From a checkpoint of a small mixture-of-experts model trained on Wikipedia.
Size: width 320, vocabulary 2048, 134M parameters.
Experts: 48 experts in each of 11 layers, a sigmoid router.
Training: a variant of Adam for the experts, 4744 steps.
Below are experts of layer 3 (counted from 0) of a mixture-of-experts language model. Rows are named router (the router's row for the expert), gate (a neuron's input weights, with its number), up (a neuron's input weights, with its number) and show model dimensions 128-191. Each number is 500 + 25 x the weight over its row's rms, rounded and kept within 0 to 999. Numbers have three digits each.
After each expert's rows: "gets" lists some tokens that make up at least twice as much of what it gets as of all text. This comes from a sample of Wikipedia text that the model never trained on. Tokens count by the router's weight.

# expert 0
router:480494544502517484502526526522529512493508511492464500479513500466509477478442547477501486485491547517528519495543481503490481555483482489484495501465514503519492477507498537505508552489502545
gate0:478499516492503483531456522504492519500537486492513556461530481477463487525514516510501512518521509485499492530540474520466466527517517498511501515478471502474481504505467482511456503476537477
up0:521509477502529464505539510458496450516533472498469525507495488486518490465547544501478509462516507536549501486501476516511532493493492517512460485455502495481483480497557512544507540522517518
gate1:466558471511490506490478528532490496544488488531497526499554533475483510491474513480526512523559507503520524456480508481472500524520540465507473537531497511540502462461489497504503515513488507
up1:493512466512489491491490510510508475492507507528474542502511513481501493474512496509517481518515490530544505474509455531504487533500512507534483544530544533510502523484492504467491513554508523
gate2:524521489531466437486516469497506495536475549536480524481473535468520488511474540507512521504525544518517481464545525512507516470528491501529500491460477511473468495459444495507511507449482502
up2:544513495477543553534507506500508496503501536464514512530482491521452489581479490517510546493470469489528505547516480515520499505484503544526525564528495514531531499539552483510474506498515510
gate3:505524491477479483477542474495511527512522501470495523497459509442493499515493468500517483513490506498487517535531513534480484475502485532519545489466516549496515463492475494537550529523542515
up3:501486484470488540513511533534500547505480483515507534506476457501502501453507480521515492534525497503504490480517488518544500491518503500508496504494512513437507512496513535497483516494523497
gate4:520488502473520492506473504467504542471494513507514525518480517518537498420516522520510510506489530514505479546528482502456486511552492463516511583524508468563491489541454486473561478503471491
up4:496549435526558494548521487521497559525517514471518489454526512478491484479494482479505530476459476511457480481496494501499492505504509480533530506494513477486509501509480538461499552498531485
gate5:506519496451520491463517477510481532495479518508487459515502493530487489520516486483450506537525498503516501548521483517514507507483488493494526472510472519462507451509496506473519488498463480
up5:507490492513503497535499519498474528500510492527470488532555458482472467524479487440500535502528495528517499498512558544483504486503561519526488496514529545534486482501475490532469470492471488
gate6:500499527503561498456485478526529497526489533489495491491491513520512439487509510500490469505513546517518484488497486495481473508482473475514540510462496503484508513509467503517526505498474521
up6:498533526532535496461487509499508503500517504472449493516487508524482484529478503474511517510495517499492450504511520492500506482479450461536480479503457515509476448524512520399468529483529542
gets: "ing", " for", " with", " on", " from", "w"

# expert 1
router:505513485472515478499514524538507488487497490498508501486538498495496472503404496552507487478538536483500521476544453479516546504528498492488516456480516459513496454538497514511523550546538533
gate0:544513570457480499483526523499539539519511509486529495516508506510467493507479489487513521485523491493527529468524523503491507445496488502497480507513530491508493482493555497497527540481469529
up0:524498550437470468470523525511476513491502479536496481482543514509460488508507521489522498497506509515542514469512503488540517476493477544528488503491498434504484513476523509496524511500514517
gate1:507502507469449544520510501501514537465525506438507484534460501528513482486488485531529522479466544484515494510509509486460510519468491462456527463493509542515475518516466472485493527514466510
up1:496513523463491510441544472469484505507494481502505502494540437438516577529550517472493484493507498493516527501481508550509465510513476522471496523532489471462492488493479481466510527519502494
gate2:476453508513502532529512491511495516472511489522546596473516447487523497503470468537464452507493519513475553455484465527475530536493548493502512530483493512527545486515450483521510507477506504
up2:491539492550530522490531500543536498447537500430485492517469495513520517476523464506529489504478505502495557463508498471463495502460482485474482476493484492525492423452480520502459515482473548
gate3:508473464481473544527464496518427499486502524521506485483504521492462492504492486498491531514505480464482439518503524475505503512517497497490504520470520515456498522500443448514512474498497478
up3:517505498489536533490498513450490502482507536516502551472536510502496502454458501536493492481493518486514500480504469459496547524538479514521504497496521524516489486564450488503519554513507500
gate4:506520537507439469500522532525501526518507498512539517514531528427511514480509497437514531512498501555518476518512495487526494514544462509496488530506486517509500516510519490530486516493526481
up4:479517508519465475508487535525515522526520520533502508522537504478463523507491465462502546489517507551465471501508497496508501543519512539462477526482483536474500484509497523541496525534504476
gate5:462480536439513463505474478445495482504495474532492499514540464497471462529524492534443465490544507467495449484500481505504491480503505520502518515430511500526491531499496473469481503505499508
up5:500475425512501539503542569498525528471505515511518492499496502485493547482570534528518517513500463508486437531498559518521477487473517529519505572533512537468521492518515509525493486496460480
gate6:533493509470495506463489509529496516513520524528497503507546534474456506536448506509482500516532537472501498508500439490513482531437485528510493504475509421507490507465473474506477513539489503
up6:515516513500491530544510495449480470478475479467470471518452535531550489493529511509520524450486515531533478513521531487495500478533492493491512486518483557472483484536521496504522498509507506
gets: "th", "\n", "ed", "=", "or", "il"

# expert 19
router:537505506493497515506524481507481490474525482484515508486480497470489481469438505509506470452489534469490501480541453475480492504480452476490511488487530497532522456530478507479495593496523552
gate0:524525474479498458463518533465500484518498534497497493557515487491507495519472517485566470489526471486502510508503480536521489533477468513472459500466512493481511508509484520463484538528462517
up0:510495460501528457471487526469525500521477523512479477520520571486483520478501507494502483466470503491520503486482499503516517507481497517508526504479513539496500484504538506489456541523488516
gate1:480476523466513509531515440497512501500503496514519501475462516541496523504501492465442486508493522540432475464521470502491494473541509471523477526520465573479503509512510495496488550521514482
up1:489555462526492481556502494459488470486472506464499498483518506490455522543505528464521465497500484482506504518490508515486503517514544478469492509547515491487512497473479495469488499496503461
gate2:513537512456472481537560479552490523509558485476512521522497506521506471469495494525467501487508497485487518442547485509490445539494484459488489493480508466495508497516464507502493485505509527
up2:520503488514545486534499472505492517464529503498456449473530539482452471458486486495540535542473503510522508534498513488450500477470538546525500489538449543512528520486493496527560500482468507
gate3:473517496522469483515518466512526507497502519478507497484485498517513468476513474533496497499470530505471520491492501489509572472507491510475519452454488523484517494466508519501544512535545504
up3:529528481482485492521473472452476530513493481519525515490513466496533511483462515490472518486519489489516475528451503497529524513501479489521508547542505506492498527505483487490467517531479487
gate4:489479497497512494516501477555509489533507512460499517469550506483508457497499528509505476533528497514489497482519503519506525499471469476519493500499513447568553535513496548507506499485493501
up4:496552496512493512491482509474494489471501491535487504502497489491438541499531488510550489519485500481521529529487465509513523461517555554471500494475494509496491563476492495511500520517512483
gate5:499497475481492481503508475513449478501512536515493490472492536530515496507477525485452483506532509468535504512529480560510514522510507531519515522496510505480474539503516500485466526481434496
up5:468477567525443496476491471470496492503493443503500498483484500514504502537493506481482484507499518503446525496486506490487565489487537503471499485514494511553524499496469474490511505478473528
gate6:538462497500505483509490543478496501514499532504497507456483553493478456470521523510449505530510489482522504508471492500504484516510482506539492499492534463489518484490524523540487515508496543
up6:473545475465553502498499477489515501523499507513487466484481490508506471500534468512503460490490504491575514464521476492460491514489494535467503510456505530488456434517517523524469503497520480
gets: "n", "k", "an", "et", "ut", "se"

# expert 20
router:502534539482533489509498486484522494480537473474497498512510529485529482473459536524526500449488591499507538476535480485503514506518493476512546467475523479518468462496493526488503566508517549
gate0:535490512507523459480451493536475497485486498537467551512522537505471500465468511527435490513494548519516534550514475469521485487527493486514488516506526452471504456501476518501523533556553505
up0:520545500468503477530493489493454482485490479481507549537508549514481513530469533520513510529526508497512519466440514500513513493462507484501523526493493480532463486463466501492487522479529512
gate1:559487443471453519498538482570499482485512519509485535462474492500441485533496515506526506474455509485503477487550498489544505508460515502505474485513518532535522528473514530483504494506483492
up1:516513515504465493487489478519517508513475440486510523478535486491527491486482502542490518528524493471512513517510496471524509494468507478493506545505487521483502506559522512482515522521464492
gate2:519501465487490481528479538515489490530499516470483464530480521551501530444543487483456477497525521494501510471495514495510477498490496477476492501490485530531525482498506501496441480470515519
up2:487534511497487504449498504477515497512497535516508500477476511479501488550516503489476515500503477526512474490538513462456525506475463533500496517492500492548512498511543476511513477534473486
gate3:519489505506449497468492520518485494549542520490563495512509488485554479496500482505504500510459481441515473458484495479509449499553492494483488435493528499476513479506542489511518510517479476
up3:470447527511490513491572528539501547484520557494559529483513487527510474480474450475577513545525545492501505481499486473485501502503502510517547449562497481539502485450508494524486492509488503
gate4:479524479496492484468505463511544486491492525500505489473472488540498519479517514511510438454485518504551531502520471527494491510489482483496512502425512490534519501498484517479528494504505525
up4:503515527524433511499480479520478483495517520485514513491511529532507471531488507492534505512535417497498489551540508488473503482487467517502537513510496500502494469514510481536532524491495524
gate5:466494489481478530505530522439490467435550519514513514479523510515519518470502486513501508459499493486494493468515511524469472508449471497460512542520523446500501449491507476533477510521452443
up5:514493508563522497495538503480497570539525490454475502486519486527468495449498458502515497507464514499517493484528484544487494534544475474482489455460514475453464492541470540510465541522540526
gate6:545456469438529485510487527534533483445504553491501513500513483506475501471491499522497496490520530494522502487485510471474475536532489519512527488504506487479499542480489516499496539491501502
up6:512469550515500426496472487527512522520516451519472486502465522462490487501507495471520554542514486493452468520506510492485591514526489502467495505461494541511564474513513523490463477513496528
gets: "5", "2", "20", "4", "0", "3"

# expert 25
router:481532495466501501506514525516511496496531502482487525520501505458518444503418532502559476455505569490519522507488468483487485515522461501484526465459522486536489456495492502500522547514514531
gate0:501486520521476545533484514481486478501510497478507506519462502503522480498508501526517532520488520486491494478511543517473492469468535520500497465498512484536515457517477449530518494496507519
up0:500489499514509479493473523563510473502477497525574477495481465484484494475502497495483498528502532524501500470486467494504493517494515482508461507449503484495494504501490529498512503500507490
gate1:467456543490494420495509495484522495532557465441522513483521444487526500542472504481496449543543527495465555470493482502472501543526494452471485479525452522535513506505501529455490513510502478
up1:493444584451513510469521500484542556516528467463563472481491479511517541483527475475477502526486514499466489513514517470522508439520485460441496523483476531492482519501493506429531515499528508
gate2:486533494514464492519459474466481525541483477503518459507473492471526529491511531497466478510504505480509476484503518511491491509563473509520436499501473482498507485522493516455490518487519498
up2:511526509488492513519502513482491538500493473514503483518533509456477536506486499484544569524497477502488492479497500510524516496512523478496463500484439522504476481493458539511511509480523519
gate3:492543471500465547507480460543531498477506493520546533501512489438511502508534524480527512518513517523497540514527505473496473444556541472584467519541482516500531460470520474485499493460464527
up3:488475468498510496474497506514511493522493461511510431506531506541499494493472503511503493477518505525492522521491513480522479509486519511478506476487484506489495510521546513471523505512467487
gate4:504535471493471447523518487462515509537497455489528498497500544501503535473492556502513489516478495489523489523507472491520505468474526502502511523500548545513546520490443466489475512528484482
up4:518478515550520459489505487470492477488473514492534471487498526529569520473503537510492455510506529515499519512466548539496512543440487500503492478487494464485486519545503516489509462503522481
gate5:496499482509521551501459508494494506516500525498491497511527470500535530490490572468548505471527509503520535467510444507484517488518501524523506492512500515484479487523450495434520515470511467
up5:499536515494528499497522519457462549516495492471474526499525503469493525457492498488528497516499481508526508494503454480468499521540499512516506469527461481498458488525460479456531517456519504
gate6:498541511501514493506488491507529505505489503508488478461517451483473490490534549529447458468504515494496520504495479539538537524497506499460483442491464491495520487516522541512529499544487508
up6:525491502505512427489469510541473498483531533509515479501535525488483454470504493523500463494523495497483529531468516470490480549448485497498478488493545471461473482485503506510530496508482523
gets: "ed", "ated", "ation", "ted", "ing", "red"

# expert 24
router:511523523473519500537503487514521523467522494477494493498525541493517479472463493519495461462494586479525495484527490473506474503519455479514576442472518490539477463508480540485500553488529533
gate0:454495498482592506519512473507498480514514543515428506490520480497467492510469490516501492428492507520505509520543500502509494505497539500510507454505563488507515483510510533502497505518471513
up0:465534508544504544475500492517519485488486494518489561450451515494489531504480491502503503444502507547500502522484506494534481510511526478527498487486503492487486494516454506515487480446514508
gate1:495500513497508484500575497473478512490505485480499514501497528501492473505469475515481428473498467461528503465528490500460474469471543496504495511453522496534483518494444487507480520536512530
up1:552496494522491474526483544516509522489504505529467536487464544496487503471493518480477471537476496449523527485538473464483506515487499525513480545473514497517500527457505535477448506503506506
gate2:520495540500512497534499567464525485430503509507551518479461489504514505499384501518493461503506464521529533501477514552537508466453515505493476539498479532496491529458460475550480511514508505
up2:506516522505457509457539523508483556494488516516512479519510450474563522487473483484484504523542537489514543493477487514490534511516459478487496549520479463452490467530486531498556500514517493
gate3:484520480527520529474480500475469475523479482530530469469532492495504459508464490501480489486501558507548512493519507485487471501532454506489499502518523509510486512512524511502497520464481521
up3:487503514470549485474512461550506479512500502528450446509495512497485550485489484477486504467526525486533528524495475529498512528483493496504481495474488466474481461511510517431483503466528513
gate4:524501498442528520550482528526525518485500531447499483527513514490494444542459516576547498458491481494477478461497491521486490485499502467485506472520504514498520501483516522490457538517510508
up4:501508503543485469500493469468469503561506449477453507485489491518498516477487508489478499571499495501509496549476506501487514552485506498557520510475495449538492494508482505526499500526503513
gate5:516513470476477520555501503493466534513513540472498534497460475490515454487463503519516467518531506519569505491555524515515514521504522512517509480488501489514525527515568507496447499539441519
up5:516481539498510524493476491514531520466551557450526507461503522484506485481490534453501483525510503476472544530514513543514498463482508494475489521496500503480488447465496495502527521494470515
gate6:480513510523526482518490466500481514588497499514477485468556455461522504495536498515474551491492509518492478487528520462504548501506499471475513514525514485507499506515538518492515487476484515
up6:530516478477535487492530465461446487499485541519465543477538483519491501491502489570502498519489503479509536541473465459489477522496490514516488502503499510442490529496462504459495488523501488
gets: "ri", "ur", "l", "il", "n", "ar"